Experts of a small language model.
Experts: 256 experts in each of 9 layers, 8 picks a token.
Training: a variant of Muon for the experts, 560M tokens, 8544 steps.
Below are experts of layer 7 (counted from 0) of a mixture-of-experts language model. Rows are named router (the router's row for the expert) and show model dimensions 160-191. Each number is 128 + 24 x the weight over its row's rms, rounded and kept within 0 to 255. Numbers have three digits each.
After each expert's rows: "comes after" lists some tokens at least twice as common just before its tokens as in all text; "raises" lists some tokens whose logits its average output raises strongly, later layers aside. This comes from a sample of Wikipedia text that the model never trained on. Tokens count by the router's weight.

# expert 109
router:138137156123134109140136134119137163175141088149070106156160153085106129143140153107150163148100
comes after: ".", "s", "ed", " released", " born", " died"
raises: "sp", "iti", "vit", "tro", "side", "va"

# expert 213
router:145155144147120115124149083123153141131125098098115075133132152056123158129119107110117142134130
comes after: " |", ";", " is", ":", " was", " It"
raises: "3", "2", "4", "1", "6", "5"

# expert 102
router:155152126100121085122124095139150149129176100167075130167158149090117116151132148124174127162097
comes after: "s", " and", " to", " is", " in", " \""
raises: "ma", "s", "hel"

# expert 97
router:183149158116136109119156137107134174143187138128091135154170174139101166122148128110161148135115
comes after: "s", " re", "er", " Re", "ter", " un"
raises: "ants", "ations", "ation", " itself"

# expert 87
router:157162112125135131145138084131126139102162128140069125143157167125105153129107156118168128185094
comes after: " \"", "-", " (", "\n", "===", "=="
raises: "av", "ult", "ade"

# expert 0
router:157155147129120090108156102122139130118156129128113099186146138113077118107129151084112140161115
comes after: " V", "1", "2", " P", " S", "V"
raises: "ach", "int", "att", "assi", "ize"

# expert 94
router:152154159099157101149154116112115152124143125142111137164163164126126174095123142088112132171146
comes after: " ", " S", "-", "–", "S", " Al"
raises: "amma", "ón", "ed", "ô", "elli", "amp"

# expert 91
router:161164153096140137127156117095135167171170089138112142203158146111092137145108121110141140140106
comes after: " ", " (", "–", " $", "_{", "/"
raises: "0", "nd", "4", "6", "5", "7"

# expert 54
router:142189147110144083130172114104116154132163092129108087143138181154132166164135147131148151157119
comes after: " ", "-", " c", " p", " co", " ("
raises: "ade", "adi", "va"

# expert 133
router:157155126113141110133151145104142138132163088139119161177173136104145167122143122130137151150121
comes after: "s", "2", "9", " de", " con", "st"
raises: "ld", "pt", "nd", "tic", "nce", "rin"

# expert 128
router:132106150138162117123162119100155179133116083113102122179144158129120129128137142100113172173123
comes after: " U", " B", " W", " D", " A", " H"
raises: "C", "P", "S", "Y", "F", "A"

# expert 155
router:150162124120169098141146100096169141171132113138108136151098135087109160138117126095151146160098
comes after: "s", ",", " well", "ing", "es", "ers"
raises: " thus", " therefore", " including", " also"

# expert 159
router:152127145101134118121165093141141119147171121111106123192125143096125140146130137126146150165101
comes after: "3", "1", "6", "4", "5", "2"
raises: "2", "1", "3", "6", "4", "7"

# expert 110
router:163140136109144100145155132137138160154159116089106100154163168079095152127131158113130134148128
comes after: " ", "1", ".", " (", " $", "€"
raises: "8", "0", "9", "6", "5", "2"

# expert 164
router:165136126130119122113139139118129162167169126103090107166144138086094127130107131089145145143118
comes after: ")", " |", ".", ";", ").", "\""
raises: "-", "|", "There", "----", "Physical", "Single"

# expert 81
router:173126148106182118154137109109131135174174095118107098142130121096109132131115094109152124169115
comes after: "9", "0", "–", "8", "1", "2"
raises: " |", ")", "1", "5", "0", "present"

# expert 144
router:160130154126173114143148136133152136166144108099115113145165142127101160140120129105161153175155
comes after: " |", ".", ")", "---|---|---|---|", " N", " C"
raises: "|", "|---|---|", "Champ", "Official", "P", "Co"

# expert 180
router:141129156143158066110139124122147150124135106103120124183168159139108130142144130120149180132134
comes after: " ", " (", "|", "–", " $", "/"
raises: "8", "6", "9", "2", "3", "i"

# expert 143
router:167112116111151079134144134096168122167161097130120144160144114113104203130139100140132163163080
comes after: "s", "im", "ab", "st", "d", "ym"
raises: "ic", "an", "er", "ec", "en", "ico"

# expert 124
router:158137151131173116118153118127134159134192099089132099179135151127105132151138113111156123152139
comes after: "1", "2", "3", "4", "5", "0"
raises: "0", "2", "8", "1", "7", "6"

# expert 63
router:149128117125143123138122085137142154136177113083127099178119129105086147125140107104165120156112
comes after: "\n", "-", "|", "S", ":", ";"
raises: "\",", "\"", " medalist", "\"."

# expert 131
router:160147163089138124115154109123129126133169114133085160192139121113094129147109116089140145158122
comes after: " ", "9", "|", "0", "–", " |"
raises: "8", "5", "-", "2", "Con", "3"

# expert 65
router:162141127114140099153152099118137122105140122143116142204127172111122131116133127126148148168091
comes after: "1", "0", "2", "4", "5", "3"
raises: "0", "1", "2", "4"

# expert 199
router:150124148132156126139141083133129137116162106086118103148119167072124151114116128101133170189087
comes after: "-", " No", "ed", " Genre", " (", " U"
raises: " of", "–", " |"

# expert 67
router:158146140134183100150121074097128172150183091094084121174140132083089138125123130127165157136123
comes after: ";", " —", " |", "1", "2", "–"
raises: " ", "'", " is", "-", " in"

# expert 227
router:137151126134148134134160130134132176161168113124104107158136173117099138161137154122140124171119
comes after: " \"", "\n", "-", " (", ".", "==="
raises: "eu", "ex", "á", "u", "ally"

# expert 104
router:181152131132142103126159100120121149103159102123123143147171108119082119153141138109153174152103
comes after: " the", " a", " in", " of", " and", " his"
raises: "ed", "ing", " of", "al", "ally", "ary"

# expert 123
router:131148157116152110130131132109151156130162117103092113143131143099102136125130123085123161189112
comes after: "\n", ".", "s", "==", " ==", "==="
raises: "\n", " However", " In", " This", " Dur", " It"

# expert 11
router:154152155099133126135183139143155156163168106113105126136156144101102159170153147104132156112127
comes after: " ", "1", " Mon", "ped", " met", "mon"
raises: "sco", "du", "st", "fi", "je", "fer"

# expert 114
router:156155155107137090131178122133096188176169130135089106192149167116111143147138132097140133173125
comes after: "2", "1", "0", "5"
raises: "1", "2", "th", "si", "0", "4"

# expert 101
router:185128117139128074138154128121178159115166133113108095139114140124096141132106147117158114178145
comes after: " ", " re", " dis", "-", "s", "=="
raises: "ich", "ising", "ise", "th", "ix"

# expert 76
router:157146152101129080137149131112106136138176105133116111146131125122111145146115087116135144178143
comes after: "1", "2", "0", "9", "8", "7"
raises: ",", " –", " ", ".", " |", " ("

# expert 70
router:170168152128146101145162113123148165130169100129136081179102148098092144129118133130137117157123
comes after: " ", "1", "2", " (", "3", "4"
raises: ".", "em", " was", ",", "-", "2"

# expert 126
router:162124138143174125133137107128142151139140114125099137141160145131104146157096140111122131200130
comes after: " (", " |", "-", "/", " Al", ":"
raises: "tsu", "tten", "ff", "ware", "mber", "dri"

# expert 103
router:151138155129136134111128135130142164141152126110084112148136149113070112123120097131135152133115
comes after: " the", " a", ")", " and", " to", " was"
raises: "put", "vel", "yn", "med", "ima", "ich"

# expert 170
router:165159132114168096126153104089126174131158115103106135155151158111080111135145135134126153146120
comes after: " ", " the", " and", " of", " to", " re"
raises: "ious", "ed", "ion"

# expert 46
router:161151144104143129106150120142114136124151124136122146196146142120114125144104117111160127128132
comes after: "1", "0", " ", "9", "|", " |"
raises: "6", "5", "4", "fe", "3", "ty"

# expert 45
router:153116154145110100109149129139148125138161102122113123145142118093113136114114144097150149173120
comes after: "\n", " |", "==", ".", "===", " =="
raises: "The", "In", "On", "|", "Dur", "=="

# expert 108
router:165125125115133097151161109151132164135165119109125099152117151128093169131095098099120161163087
comes after: "1", "2", "0", "3", "5", "4"
raises: "1", "3", "9", "8", "2", "7"

# expert 149
router:144125129163148128152165127128141135175131114099107115157138168129084138130135121099148159141121
comes after: "\n", " L", ".", " C", " T", " R"
raises: "====", "-", "After", "y", "ning", "On"

# expert 7
router:144145162127120121147147087111153174131143110116085126145135167075091150116149151101142155136116
comes after: " |", ";", ":", ",", " a", " and"
raises: "2", "1", "4", "8", "3", "5"

# expert 238
router:168129143135180127120162109113121142154160100129078107162137139117108146129102112111147131183121
comes after: "0", "9", "5", ".", "8", "4"
raises: "0", "3", "2", "1", "\"", "4"

# expert 142
router:136132129131148149145150127117131173131146085145080114167146152121101154162119134124109146195111
comes after: " A", " E", "A", " G", " C", " J"
raises: "igh", "og", "ut", "ese", "ise", "ome"

# expert 75
router:155158146122168098128164123115123138141183108086125108175141136133101140130137116108128126188139
comes after: "1", " ", "2", "3", "4", "5"
raises: "–", "-", ".", "A", ","

# expert 42
router:174140149095156091121159131156161179176185105138108129152137144123102130131143116109137145148131
comes after: "1", "2", " ", "3", "–", "4"
raises: " is", " was", ","

# expert 181
router:145133136152117138137172126127160148161167114096095119168142133110111117160113119068139119169115
comes after: "\n", ".", ")", " |", "==", " =="
raises: "-", "==", " ", "–"

# expert 221
router:150146143108147128110133113116124138150146075136093125184124133100111148155113118112147120203131
comes after: "9", "0", "8", "′", "7", "5"
raises: "4", "8", "6", "0", "3", "5"

# expert 117
router:157145133118147118134135111094133152134151111130084119137157140098090112147112116119153151139092
comes after: " a", " the", " and", "ing", " an", " was"
raises: "age", "ing", "ed", "over", "ions"

# expert 252
router:159135107132134129113149145121126123120166135162129108171121121108110184137099112078157106178135
comes after: "0", "9", " Gra", "pe", "th", "le"
raises: "e", "nic", "k", "'", "ja", "q"

# expert 193
router:173113138109160093162148129098121116139143081101118098139142149057094160122157148083141127157108
comes after: " was", " is", " also", " as", " he", " who"
raises: " as", " by", " in"

# expert 209
router:154154150139133094153164121125100188133166104121132090176134188098097158120115110131129151152103
comes after: " ", "1", ",", "3", "0", "."
raises: "2", "3", "1", "8", "0", "7"

# expert 210
router:145139129140126100122129098116104136132159118140106111154125163112114158116125112116136207158120
comes after: " ", " (", "–", ").", "/", "\""
raises: "9", "8", "6", "7", "4", "5"

# expert 216
router:122147118083126110133172105102125127133201089134118091146145152125112150169139137115119136122104
comes after: " ", "o", "y", "ana", "ia", "ro"
raises: "ne", "s", "mer", "ut", "ming", "mi"

# expert 57
router:145198132126145120152155130104150164128160121124103121155115175135120134112123141117125152178111
comes after: " ", "-", " (", " \"", "==", "/"
raises: "avi", "av", "ava", "ami"

# expert 93
router:160137156100154092117167131130138175161151102113118100177167144098105161145149137098122137176134
comes after: "1", "2", "3", " ", "4", "5"
raises: "8", "3", "5", "7", "6", "9"